Weights of a small mixture-of-experts language model, trained from scratch on English Wikipedia.
Experts: 16 experts in each of 15 layers, 96 squared ReLU neurons an expert, 2 picks a token, a softmax router.
Below are experts of layer 10 (counted from 0) of a mixture-of-experts language model. Rows are named router (the router's row for the expert), up (a neuron's input weights, with its number), down (a neuron's output weights, with its number) and show model dimensions 0-127. Each number is 500 + 25 x the weight over its row's rms, rounded and kept within 0 to 999. Numbers have three digits each.
After each expert's rows: "gets" lists some tokens that make up at least twice as much of what it gets as of all text. This comes from a sample of Wikipedia text that the model never trained on. Tokens count by the router's weight.

# expert 8
router:510538496504542485491475476544534503494455535483495515468457479523508499501490529508467502483516502498523490463528511443529504501504528467489475476489482532504438446531509514471521528504500517498502492532512509474516529468518529521487487515516497486495444498509518493554501476515542515468466501525508519539488526498471493511504519535461523505519487486532492454472442536470481472524532
up0:466487525478521454513547507480534477504472486524472530499489493516488465495498487560529494467542500470441495491509519512486504493524455497483505532536536520519478473495515487563510510541537513525491527501520476514500525511506486496485512541476477484492466478572499508520466513512500564533526517527496507491499491537496473481472528529491515520518455487505548525520481486484490489475489
down0:516507491465548510510496467469526508489558512515449489533529495484516523518497468497478500471516457491537496505505480540456521486494423473526553510465523483521520514475510474481519506476495512534460491545478500532495514509484500477474507520484545497520528518515511520483514527441522519496476504513482489501486463463486503550475534478541484496529504505492473539521506482468496514474527
up1:516493464469560474477493465496493448502486466499495473479512494499533530473511500565508482450520469501550516503497454452511493508510477461510528530502463511510455487506508557521481492463490525480496495524492494459520506491481483507482513495495490481498486514462540515517490447543494493500497534492510431490514510483455492482488500507501543480536504463512479522521503537459510491515508
down1:491529538522510500508534530478484488496539487517535502511494478511518488512502501539494478492482528478488552519530510512495463517512498497507475510571470523478515527503526447533468465532545455510504501496477503521500533464510496511506487512528477486513479476487492526486519494513470465486549517494457476494457469484560534515549499494468482509474520465512514443473515479506493442516504
up2:491533509532493495484480476518531508471482537520511514483458529503511506484462538492505478537498485510510484471527503503521467450539499533511511540516504478508519505516465492529527512552524474512480478519500515448490453523514502528510462552478510518512444508481499484505517534526529512527463510518544541512500514512524507522538455503464514475496558513510508496522463503472446479525516
down2:521447462533497524499472511478502517502527477494483531520458541519572519521498486474474451506519452459490485534483494484465481495522511483462529508485516479510534510443472466521533500535501500510472494498511486522480467519514476498537520469488530532490530487504475505485485496461500491507492560466493522515520504464479532485518528514481443504480560493472478509500489492506527482494491
up3:486491501577545499516452458500549492486518490505533485501498531522482488531504530506491490459491506486489493490469517469505471547521497455512451532485504543550451501492458497516473501512526511512487474524501504483484537480487476489500488510502548507475479514508506542491460504462559539503478475460513528508507491535513480491463481484499478478514525484505504495452530508498545484476512
down3:538453508485514477488524451495538514452494535527501540477494494502496554520503488541473533481484528474511495524524510463503478490502519502506500480460506526505502497527496515483496487532502502535491475468489456454485527474498478525517501516463540465530493479526535529455512465505451524541524513466490493485524536495504444498456511502445463545515492505505497470503501510518465499492524
gets: " in", " out", " up", " comp", " such", " f"

# expert 15
router:529535489539515545496503498539537497476492507515520531430451541539486485491473525534511512492495523490505474465471525519542501503481508477482476514492542537525480493539481511491493489499524536469505503543523463486511514513450498498532526540462519498491514526499517486525470490501508473488484507509496498465498480481453472518507523547483526518547484491536446489471503549514473514493508
up0:482485468489507471524534496481498489487487493501502506502480468450450531553489502503515489466447478516501505514482510549500481520486494480511430488516550532510545440499466506491479488539505542477504496503502519551479468486524539518505498501487476533479476515511532527530480433503526543477471505526446506517504485530512474516506525483484514512476473485480487501494486513495478531499531
down0:471455482476494487503574496521478525528529477507493518513520479463512486526531551512519469518463488497478524454501472504493542471509528538480502474441508489467494523503522527480493474501490523458494514495530505522513482508510485465509513518503467520506516504512496456530494513489523489496518504512460491500506488500509541512511455430511512474479475527529468434521507473527470508488552
up1:496511506516484554516499501549548461503487486521467542483482502535519502522492532522480494465532482510475509479521520540513495497478493484508483466486517491459507494492488491537512487510488495483486525522511484454482493476463458455520510491531470492513450512486480529493501499485543536511489534546519560459449524541486495511472537488498538524522508486509520548469491474437503506507512
down1:509541516518507497482483506494480514496509491543506506433473511492494505462490492471514485500495519490464464500469503508558502479517484486528525484513465459482498538489491472504537491497443509521472528485491446445510494486519501467526446494522521487520469499527514447504488444501475468532497492493511481488477513482435481470493500498553504536512475476479510532510544499503457486487476
up2:520511533485488490470528449554531546547531520516483482487482455543470489442531546484518505474514490469509516466481491484493473500526473523509470495501509456508508468508497522479541482494522494529497448480513503536492474531484506487512528501520509478530511481522512534477463492532523475492510481509479506505519521500524537511490516516488444495516465471527521492495465500450464550508522
down2:498495508518483458506488494489494543527481512521478501471482513529526461490505513457507497518510443462524522482494480519542470444470469527526505515463436499503511523506474480483503494527481475542487487500481472490531535469489473476514525467512533482473508482546495455500528457523499535515480527468520506498525506511547545476504553486534495505496476503502480468514536462479503473475518
up3:492465459472483442495526479514520507466523490424492524520472516501519534460487495524481463516470512473528532518473511521523481525528557502517467500494486463490524482506564457519503490470547507493494464506501509479511530510537486518483465513471472518488480520500530498494508455519501453473490486521480532522517493503502509499516525522484511456486500506496535500525533512492554540479507
down3:466466496504468525478556481498508517519490500465483549493493516508540526538553500470460491485545452498476526478489511501513499499463518464482481497534487540489499493485508472510547514492508484492515498503474516516419509524509504472469461486500514525510490473509528533497494533450501493525528512463527476477508493498474549529498460509534524488541457545487506505505499526488529481523502
gets: " and", " to", ",", " was", " that", " he"

# expert 11
router:515527495527517510513493448508502509507459510518488501437505529494503497499474511487529493510464518446536517459503519493485474492496488510489460491557485526501468466504513496498482505512502515501494549482525521532510526504486520485561505474482532544498513504531514471531508532506508462457478510496442531480519488481485499533533514545471490500506473462500457477533474534500479522572506
up8:510482497522505513493480509526509507473486507476522542500484452551486500487538477471517484475485468523534461489521471529478475482479458532470523513506508503483502496501479572553503516508494513532516503549471539463527484517471480507499511487473525521474529533509489515511495542502494465507505517559455506534493527505527491533497528474502486468498436449517512504511471501541484490481521
down8:472499523555515478524517494530547520522529528523503488509542495496450467486517465483503510567524507494476513500479468480499458490481533498551481518514489492474458472504484472541537520475530508514510483499492488495456499518523489517458505488526503484508502454512506531534537494444503503506505547474529527513525514500520458521492533496483559518511481497476491513489488555494484487469478
up9:493475480496488532499505503518497473458534514507488480520474516504456496514499504486536548495468515468487502492456562516522482507500521451449455496476536493522538470495456497530496485509543506500518477493527502488548519497515543480528547530480491551488497516470500527508490483485513486496466499556530513552488481494479502518514552505496513487502505473493471495514561541520525502492468
down9:505501461500506479477511540507516515514526515463473517481505485492443494515547475527445480514506485485514540464522486476453469516519550504480511490503509531459504522565525526505546486518475532505496474485531524489491529532515473527502524485522501468448516463478498521485509537503506505462492491496463478480479523501515507540494473523445521498505486477470476469494540499556496512507517
up10:510534484498544515535502460483507464485481494526522522463528489487495515500480491479500489518456482505492502524496536432490535475469473476499497505511489499523518534490501528503506506461496484523490461505499528495527485485463537507457443468493509558495456484524549439479490523466486449516492524495507482504498470525506539533505511465517537483520460512548494505503521524516535502531508
down10:505477544488492472445502541475498505457509470493509538497528483488484534544485489450483465518513511511489525486493541493486542530502513511482495551503467473473524491493542509499515480505476472528482483487528528497502462537478493540508469520500481540487471518509489477487512500471473562513531488529528462505495493509495486461505488463516544481530547503486528491542446509480510465502472
up11:477475482497506484502524479519489476503521520542471453484540466495503485521493514479493472500491490527466461503528511455476482534508493516511496473538469490493502533533540508499528515528494512479493456475518487537501549527513486511489480466519483498511503526532495496495511429478468479491471496466444537552469437520520520520480474485477514500511530491497503462453493522515481453526477
down11:508503531472473515477498503535453502498545491500515534479461495484511506511509460463497470466467479524450488494482502488472519486468474423519482474513520474521480490473463512485485498541500482446556510505513469460512462517522484462444507530489476498525486509513498454490480533488490519512515491529502483485544491546525474466518474483523524500482478461502520478498487499482515480488466
gets: "\n", " (", "6", "8", "5", "9"

# expert 12
router:520501520492518465503487492538508486494477500478509503441515482481502486545482528556462479510510508494480515503506513481566525504514492479521478513573542496491471472551507538515503512509483497496507493502489504509492527525469473504484502468503505513508482474546506499515509498526479483464490489526489474474474481517448539567519541524466493515514534485511476458507478535476442526540504
up8:500539526497512492482501506470507468484501529492505487466509524512494502540492516544496521522522466465524475497519551478537483505495536494478537487493521494473527479516504460503498493484513542520496503517531501470503587535487528499495571477506530481511486505498480535508482491471508509437463475493507470441524468519483490488583537511493499520498505521476489495496502485527524492485520
down8:450499523491471493492517476518512493490522494490508523522499489490440459517499472476490499482500477502497524519488480505479455526447516513467476446496458502504522451503451471560472457467502487515513479511491497521510497534523537511501507461485474493484487424484511540512478483526477480511485468490496519501494505572485534535509475522497489468484495535476513472486492503514488507514450
up9:496524482461525514494492495523546523486473521509525547513494538536501495476510488519516506473446505522490448512517495536535519482498520495525478470535503540500469492557525514492531498509503483483517471546469486512508535478451516542472523481458541497473538483546481493505496523501557491506500488482525472489507468537510507477451486504491514501508512479497486442511490503442491483466502
down9:511526502531484485498491522493488469481494505531485514526478534504491458465477512459519521494513514506496490522466521478453551480526495497509526510500479528511482518476510476465536493510520484502505508458521434515511494496494445470499535471540520452441490496499528464506536457492516488506473532505501546463539501456497484473476479497518525532447498498514534501523502505494463503441485
up10:517484530525499514500458448526533484480510527544502501492493505516463504515482512479499499500502476469478520496519483545504506467490502483507485522515532579476520532505474494513448511544480507475492479506518526502462519465473483471478527503504523488525511475550494509498499545509501464529480507473489449503454456504472484492478511484511509505531481493549466541550522536492461493502544
down10:531512468527535528483517527459496522502490451458512463524463482530528499490509525473475503511502473526487522521486519526524486468481498499559470490510513484496460539438450527489476485522494478544482522526510502484495503489496476491521466508501447472503539511549472493487491520482542508499476508522534504510500479473537486483481524499564509485497523543524490492494510481529537510478457
up11:528522475546508492532492494545508469525488508495489474498516482492452500509520468504502487475501495480505483530493521473548499501481540525536461529526523460529477529477483522532474502531526534460496526491510537504505518513459526504489520499480471454456502483509482489538506502491463460462482456557502495527496523502456497548468508485483527475520520454501502491468493522460455498467511
down11:454478523552511490476518522515477492492492497473479550513507517474522537490509515463437492547500510520490510528507495523473497524540531502469526483438489494526515545476512488490509488470492480552516489500514545473494452528511481498441474502519525507492502503486509438482507480471508511520494484462513483537485529521512490466511520567480470499497520497494526478509507485444520509490506
gets: ".", "s.", "ard", "k", "am", ")."

# expert 14
router:519534510509497543522460478465554545524533461501512498486486504498479486493466497497495533501475526490503503515477543514486512494524513421498471508502545507518496504502494486533525542514495508547521526514492472500472503460488517515524486466455477530466486544504502464488507519503493469467493480492457508501478489520502511521519461489427528508542492529537495523472468499514456534495485
up8:538504510486515540523482482497517510551515520451482506479477518503471477520476488513508485496528505529470524529467482525501555482476498497479502483466557490501500509495506494497464526469530486493519544442546518541535519485461500495501477539504495536517535510518528453493518523475490524470507489498528497478521456456505540532492481537473522494562514500488519491496501550508486537495515
down8:507470567502472531496499441495460511496516491479532540483537480530496554511505453538468516480503535529438521464542507508469484517520514480496480519499491482546486516511505519469523481525510555515484532477506537517535513475483520526492529465502502513485488490512488509482477498486472552511519516478494472472529532515547490501490502469488540515512514497469505462488471479481487520478490
up9:543476489473526564517513503491497510484553508521468527488520536550527466483502494505516496483503498533511484471480501506542452497481461529540483469519485491517492487518541494478482526485518494489510497471529508477544487461496489465523507447525478503487488552494471492485447508536542511481514519512494549457492508478510497484505535512491485529524515447487451500531469523498529499500523
down9:511460516526575509490512522517505533476539484479469515437496527521523513453508474514566505518506545533506498439555505500471513496495492511487518482516507512536556488485515473445528489478493503480494516501484494505526493539502514458509534497528477477520538489481469491541474477485547464470505519466493504498514514509522515517505529475470475515495520504487477519508475478482489482520491
up10:510545535513483505509479494514506470503474470530495519501496514500484477496476485480468510484510467510472476480526554527482461477464494474487480486517475495513503473502538522484500543500492459470518507491480506493504556515484464542559531498465488488462484492484548441508458489509502514452494510491482495439505440518538438492517530526485512463500504479492497505484501499494463498487536
down10:487501507511497479475489532508471553526474510492521493509463526479511473506522490477504460499492498478471503494481460439454493468458482510501499462440466456504470499506489517485497480517493531507490481516516536503509481481514473481489470489470517457516433454474503559505467517473532530466528509534510495469532495520495468508470488477500535463480461480527512496526474523516483474528505
up11:490528480488518532495491495523504436505544473506494499474510533482510464497474477514538510489518455512501492487506496489492504487534495482505486496521500499506500513501518506549484483544513483498516503528505473486471481422506513486517495515461497518467504505485481543525555500454493499497436482500464536499525474501478530557551460492491474480468489507549528490530532541484441496489496
down11:467510503506536480468474550445500483545501519479520458484538475480482543472522529505476506507465501519486478503506501512480533459505554520506476520526511481508529504493507516524501480506507497503512512458529480516484505530458489497510542554450530485525449507503529540562504484497509468475490528453547504517513545525529496464512500474512514461511515491486470522500512498514513504476521
gets: " |", ":", " /", "ian", ";", " The"

# expert 3
router:515554534522516509501484472501538474482492503487495498491487499530503511471481518499485472498485524496507504511507532462486503516510530481456502531543473496476451505545506515505487535444513515494507476462481463500530555470498531512511536519500538529509499537504519465553453526500544452471494482505524504479486509529491459530510498489451507505516479458522520480446531486508499484545480
up0:498532509540516523462500522508530480495464472482513516506509500481478515456444491536459499464526487515494516490486509460474508485479465471479454470555524516527507451512547498528537494453515542469499509479514489488484521524517468570495488511507548527523485455529518519508493516506495541483489525517495531502457535507498492522480518498477456520479495505541516476486513527500509502523497
down0:470513503480495482527476480500452529440478488499490430520454535457526501506496474497510492536495474541498470484503493514494490496521475518513540475456493533473501506521467498479525538519477482534532497530549529489509496496490492478471468514543493478542456503504492516493530490473478494494487504491505494478499490493510458530479489575526533496493510514503519509507526483561554505517510
up1:485513536472520516502475510497490514538499475524525531511497511492459471461526501550527486489441517482515488516433514500515477484525502508496517474511532504503487534541542514523487458476516484498498474509515492525520544487519526516519484488435464487492510498505548531521507511496509483452481515499500509538473517510477477498441482476463503518492475532556530461509518476534526460517519
down1:443495514490525507517487483555525517488485511474491464559532498501458469504489491534491525527475521517502509505498457536511478443532517513491483496503555491464486532483476494529496476500491521461497482489527517523458490523478505493518536494514524484534499472491498518504506489463494505479485502494480477512525469541499527529499498471464542565453516507462513503532457521455538520505522
up2:483479482434534455455486506500527488491520499494526531483501512487515491474470492499516518530511581510511518473449480518505512465513506529513499517459497473494514506514514562512501560517499498527484475470534502459515534501496515464503478478486505507498458506485505475506479539505478538516484486482476524503503516504498495519547490492487477546563486477529513455541536498488480461494494
down2:516476477500487483466488511501488531539515514494484520503481497498515535472512547503509527544557471523530476484535492504451496479493488538488466552466518519496508491542473475517486490484506485478438502489490507506471457511532510511500484472521482483501484496506470460476494506485495500463496491507492545500509455525523496530537445499491487514487475489518502478532577520560444500489508
up3:532479508530522539482537480473518483503521516505477563496434484545513484474498485521465486493523420520532511490514509511466479512531514516464483507484498488504482512492517516447503487511492549510517507514494491527462521475494518481530516473483503502485458497477479504492489531484508463481490489508483503462539530497532543503453467506491511465546480526528479478492526484441490462480493
down3:549490507476507531526477463531458506502522534504533518504467482520505529503499508484463519470511518505455490508499449522462516540508507484500500478474537507482493474462484478513494524514499497475466535482495478489450543538531537524554497485488526475515461443472463503528518438477465529533513494489530471530512534481546512485491501522524492511508510501456488512509514503521470499491498
gets: "a", " K", "|", "i", "h", "at"

# expert 13
router:564519493471514497457491479517520483461488497502514498448521530555451514489508522520489489497460526509500509500514513461469501480514504461499498527543492513521450496524541482477506508491532528474547538459518504490539501493473526510494479521448502489485486505532538504509508503515511484502475518509495473471516479508471480546458455521472503529507502465543486483532501554473509490508541
up8:465581498491454543545429508512489539526504506488500492528513508512511501485501517498454501497455503485540512493522522524469546516501559484497522520517485531542492474504565502481531517485514528507503526472486455534522502517511500529485483528523521517485525485504522507534514540516548491510492496542489521488490538474522518514514481535471511504481488527486520459512514513508485482491511
down8:491495484465502482477521500522512499526479509439525509511466461497509441470503498486435541497512468466508474489510491523490496500516497525525528507466476520477521494493508473489471490543517481480544529483548465481507495577532501503484516525491526531491493505461521491499507507504547495500508502515473550456481552522528505472496486489518511544475538502476466551478512516476517502509482
up9:517508514486484462494497488483516526558521470522523502488468478519481492524496489488484483496493477504489512520545507527465536528448506529489483479529505478514487464506472528524450503427490490531520551491503533513509498470478520510499490487462522533501504488477538523485498505465559488462505513543506498483493459512509537482510486470508484493453453473502493473451509458487464507518546
down9:504559467536486529503512479522479520471517466585499462477489498553499472518519484503505485513509451530536533532511486494481487503470489511516489450467516493480491495525524519502488508490482491470524473531466521496499471517489473441506506536495485505524558493473463508554526498488502468479475508478503562524487526493504500476483505520518460475489467496537511473493512517490479489515509
up10:501484489523443490509506446507515533458510499531510530507440472508487468470531546510510509477493491483494487517480515542484451458497478540484516541522491465452534511524472536498472528491526455485496480520510510470472526527527500490480458487496455502512460510501473482512485528509471511483527490467458467455496509473539506486475483529482496496463500511504484526465524481533482518502508
down10:529482497505521488508451462466508507479506526464486483516462494494502470512479526464474517524476487494491492505481516494518508498454528485480473493524500556499492497510476474518492537479490486487517482486527546531537503495495538475491517458529484505527550571486470512539491467466515437515516477508503480510497444521453503500478450494552487517506533536484523501513504487504522476459519
up11:523521488521559467482508481541570462525524506498509525508516488539510493477504524542487519463473512495509506524501512498485480519482486533502508558464511509493494480479492485507492489457468514510494516484491485483496502498543561522499542501466493457485485529497527541543461540524528538495491520469483508535481496540444517511507518462487476478487529484498501533470515548529479516489502
down11:492534502493491471476473547542499485504537501515501477490486475506513489522522496475449448492533544495538543495481505475502536483517506513492512506541501497508550516482525521537489515489449505505507478522482535530563482515510504497521468521496495521483492464487473525489450470478524528493510533543478474476475519468501500513482521512482445525514509492479554480498543444505501487507539
gets: "s", "es", "ers", "ing", "ies", "ations"

# expert 1
router:519500515534518524484481490497528505520454505538498509414491507480464469489478527522510503443497510491485489498471478485529536491495520510468490512543486540517483499511519505504491523489482527528538512463515531476513541487477504546524518486504536484497467545529454487504523501484487527488460512522478539478501478550518488512470519502472473486507522481552498474481449523464456483493502
up8:482500505511511511522494515525499505503519474543521487477486526496493482477471486498498522515512465479475470519506493529522449538477489539494538503551516465494510546515491528546481531470482510502547518538533499530531532493512459513505464494440455521506514474541490476464471496485510484501489521491445532488500459460531509499494570454508497520510516457517510511503489476493498512535523
down8:491505494501496475541518499474518449502517508446553515514521524459484549445501500517489484543535497494528531517537537467513470501502527490482471529515520474516516535510475533499499499529494485483494492492465458533479519473468534501491526520501501473465537540517513497490457491512509487552523523469503530495476499489508500472482489468556511504493525480474489515516492467554465456510510
up9:488523511509494502528499475462500506490514486523502488455504492512509491481517533502499517493478508462453539504539486508489530486485474481482540486524460529469478515500418430485509500502445510526509506495525517531531466479504488522473491501471559471456525545520506476491511504513523501534511507451479534486529492480451523496488502510491576540479487497483483509517491491471512514500505
down9:499475536508520496487491492484482507518509462461481483560476536473556460480492510475480478499497483541485498492443522503442472526505530482528500544554518512502504511473536461492460503522502492489464529543509527508505502491533522493460518514487466529475534509529490518471485503516505536492512471535508499520485520494526549469530513450509497519468483504512534473477508494492536522494465
up10:529570497519497498488518493495512535467498537486516515477532505500507529436478497486485530424451509505518492513468487513486480507518501519547529512511452527491541464531501495483508488546526509490516515552507507486476456495536502498495477478475531518482511494554516455483497528528495500513472473524519491460473465507506490515506529498491470464519493542525537499513465478508485519484484
down10:521519509442508486531518519527460502519507514497518517445512481483498530476510494507486542458474488484550509500511480513464492518495474539477517480480484484531517499513484503466536458504494456511489493513518492506481475466553455500526454482493515509472477514461494482441460475530510552491523534486504513512491475553458492504477492514486509479469480533513519505514498513545474551468486
up11:500473475503554519506541523489521483542485484511487530481488529489482490459506516496494473494477515506463470455490502481515470516504486489448523526494506537531470532490506538495523517511537500506480497482478518513508551503520440523501501501506516488472485541548539506492511534525484501484491505525517541495514565551524466536450518503481468489557525492507477531521492543475518500495522
down11:488518491491466500424490504473541491554522497448511504467558503452461524497491467488532529507534466535498498458491509485473458482490526574473503502522494524480493495497501510470518488474489491545505542507505520504486508446516519498503477531528480511534482508515518438489515469481507530513511501473514485485493484495487527497515534474499468535483489483459488504478520476525491523505493
gets: " of", "ed", " for", "ing", " on", "ated"

# expert 9
router:530486478505542505524512478500507488509478511509526511488505478549485486489446543530463537512465489483484464508456535483479500521499537473466507496575519516504480486542490521507482532454524531496533492490495447532506526481496494502559524484492498501470458515507526481534506480494510485496456523537491507487493492524467487542501561518480502499506489502504464461480483500465493500539534
up0:475488477483537496536492492514470484496456526467531493472492481538510506473504462512501519494491473508447448470493531499516481460497512464479490505528511484494495522492486523472507492522475525479535507495513483545539503500461533571528569499515473477503524556521536467532477481457496501482497510500512504494498443505503492488512536526490503516462546475475539485489481507497500518538490
down0:480503484554466532504478495528522515499533475512483459493471502500492507472462513494515483477505511508481495453526489517514493488526498557475558478476464509510515466489505536538508548493550514485507518486491487455516497471496521471482472487519491482514478517485514503501527547478500500498441529480510482482480524511470493484477506446493493477546483485551559523509469467470482540478469
up1:504486537487483544516495485487494518472506529452500498500464505516491442504515520537501466485530520502503499508550532530520480479512494500525505545508476474465521444494529547501533518534506523485506491500488502533493507473497468522466494481492480499520475462472446552509523524528517468508506486456481485485510501496518513507527489517477500452479526487532546477513444480547494528551488
down1:522483470496456526509519491501482506427461486486465478557490473498519467462512500493509477429497513506507484498472492471484532531514500538507521501464529516526557491526490497538515511500528482493533542550480506498487529485514495511509534513494521484476535494463483462443480522532510528531513516476485513490507525481499508499539483524517465488500508524464535499521541473491484524479472
up2:514492473498507526501513514503496547525470511466505530493477501495506522502496548519497530482449537503527507488464527527516485517462477492481514514495515507487506497499512513510452487524541501562498480464566456534497517500493531476509518467503530488479542458552492435486536479501509475467516508511537491498528509542484483518508516493484501477507474530508539504558553491491501474533494
down2:498477495497500476490457481443468543515486526495471519495464468481528476537500492506501472521516501535506548520511502513544503518481527536478480522501497528483551492492501494509497488537500509540483519479530494489516507552514509461510504544468485487517548462550477499473520483510476490525532545499511502474515536503522495494486508507469527445512504525522559493521515483493500463491429
up3:505491501502526475471528506476478510535507509526474499509515511501523531515515537493456489522497523540471504500506535461529454541490494511471445497520506485496499489523489523558499504490454456486488492524561507498501525499509526533443475537489490575474466496495495461479513548484529550499527536540487543473482529516473501502492490514476487468493475527494506491486505515508528480491473
down3:527483511470511472512487498501526480489477458477487523475525483495503489463513483483519510508525479516475473504471512469568435486495473507527470530509467497529468480514500483463501519540522492494503484504500524475502492534528525487500498509463503489497484529486500450463472496499489479446454476472521438494498468473476530471522469489482489441497511503545488491457498523523486532558485
gets: " the", ".", "'s", " The", "s.", "-"

# expert 4
router:506544489497522519513515453498533474497488514518507485491463501522480503509478517502478511519498538488476504508515541474510491507491506485522477509512544513541460441522504500565510513493488513505545490494494471559510496460528532502512480505476505546476477501479496513486483487440469486445466504532448558463468481489486496523498476519414510510528468492493492502498491493494484503503493
up8:483526470502512502540459499499516474486481515543482483488474542500480463508499513514520431517503535438497523470496512541498454510509483495491482514480485516548482508513457538523472507472483517515494553467504456488499545521494495491491493477473506539473507500503521481514510506471512508495489503569510510470493444526529492492513514497493502505558501445536486519522473507537493499467467
down8:496478507503476496513500495493513469520502494553478505515490516502512498496489483485501501539507525479485509489512517485487475487556501500514501496518534520493540529489522527502538437465514531466510512511529480540450459509494521498531483511448508512492456484542547484515482511512502489485511489517463499504478486512542515428519503525560474463493529480508479499499461488481501499469409
up9:521504496493508487489484503477561493547505514502536516495506455501514520478496484515467514517490477476515533517469549500522558476520523505502484585486516493517487480509478550516524486464506504467513489547487492499483491498515494498502534450450461512497455492480508535515460540516493507481451485497471526514484498492490477509498484535489520518560447475502481451503522506510485494486472
down9:485480516529517492490514501499490539539536475487499491516520471489508500558483493530519471517472496504533454490458474523547509488513532518492515451516537549491519510510519475510483498510468506500447482532484514473495432504507471529509519531523501452448484488488491500505513514500494497518560512418512513535522548497468490501482476493500506534491534480518527513470501499502496463487504
up10:480531517483485471528488494506487482466505486507504492518459513499488456464478476483561521517497486481474504539492513523520482501523455511501519532523520550450451479513482496523495520533499504522496552533508488498569493492478548490547525531478535525463533545510489499492499529477539489511476491512467493505545489484467516498510500487482481451533476499505502483504531526488486488462454
down10:498483488496506526504515529472461490501548524521533518491524491492490510526528525507414506513500547458497511418559477492492467503464519518468510500502466537495538485503509513495518490477501497506520458501531498456490471500484557524478488499484515479518470479509500525491524525505525458520535548477531514521503534494494457498483497509498528502451498489470488488495488492528491475526533
up11:530506502535500532501488501549544487528466468545514490515488562498496535505508559495524530501491520441454506524502510486489505484503477518481511506503542517511497466554474473511453499502475522540533504525484462494486476491520509533542501491456536505496497530465467492483516487461495468468441505499479477481524503516480525496509465501481456537515492534486521517510518489494491505470525
down11:535516521528475518494508488515532531496531502528493490507508542505491530484524471520457534555549530478536534472513468475499495497455534508487498529547499486474511533459512490495486491481479503490567478499511487509482480518518503511492470477501535514518495498495534503470526509462517581480561492531485480472478482513469524469500478518491519541538509514480502474481498455499465506499495
gets: " ", " 0", " 1", " —", " a", ";"

# expert 5
router:485525466527464498504478484447516479507492579497531512481467517526521491455491536535495484507488521513487509457504487465493478527486511506482479507507471526518486472523526471491487514474526506497525512494493498487522479470481506520545473501492523522525493516530462535500483503512559517489474530492478517476519504528441470506498505533437519473549466494535501512474459484506536521546511
up0:509491497496528516480495516525492501522517529519556505506498483489532469464488547528522502482488538481532510492509497515494438540512513493464520509499518467496483515500469463532475504506505492528491514507492468508500520507483527491516489534460453549445490495556526518525502489543490501487528538477490473519515531504515504498503558477468495506458476512528479500469438471527527497558532
down0:514491517505495501517517507503442502452487474443470546520503509497472484486498524474479455526498445527515480495512483493509531491513508536511499492494504451475475506515498471502450472485491491514493530504508524483501485483521512437505516468498490501474549494525543496497462530478498537517493481528495416512475491519515481487483474463471539486510541503519494502501478464457509510438512
up1:529509469510488498520510462565503497523463494468510505493493499500445482513505507481487487548468509502487512482455528501505504517480497479534477499488483467489530548525484537498422462502490482491491484480518488498513521516503525455514505506448500500475494526512502490496472459519520471467473543543472517458526471494491517485483469512486483481476495477468526518506446488437461531481489
down1:474491437483479476490505472478508480486505467498484498533499456465501480516512499482464504541513511485469477519472558555522510479502459494520542539471479475506525494475479507494459494488469478502517513531532485525483511494571501443510515504533504498507535498493476539450489517490462475511533497485504486512524508531470459478528473482481481486482508519497504542500504521503452505548489
up2:497524480489496462496477502533460512499448489515525508493524524523516444467481514488487516466481546465526494486490509518465511487493523521488501542484487459502507491502486501516471498512520522511502498515514444536492503515522475525575517493452479525493475485547499521486465451519475455470505528497489503443478458487556484506463472501483496498540491522515456493464476496508500481473499
down2:461510470472536501467486514510478522489518509494496495523485501458498496519498504503533486482548480495473509530486531480484517490538494533505540455486458480472463490479506485516499465474483494516465498563528477491532548499523522508498490475431477498490513525559517492496474526483460456483499436460493525487506464459549498496489506517485463459469504483504475505483507509511478500513475
up3:543517494491478520491506535455557486471471489469548490492485488535526459493481524521477546520512499488496506469523478476484491462459541445524496535512487498503455518519488475522524509484467515505526506457501524545538538502502527514535487545532506479509507494463474514529477471521534514471473480501514544512507511508486504505457482537471480511532520488523506526511509486478498553518493
down3:526487526510450507463516496477485533470511498474476507479492494529482485500482463494510527483475476482505488518549497460522488450508511481470491525547546523465476500511510484497506509540445516490470502514473477492527485482479470490507497503474485515496517519476523486534501490552479527503508502502565511501554508486500539452472518513504505497509539475467498489510425451501534487500448
gets: " |", "-", "S", "C", "L", "|"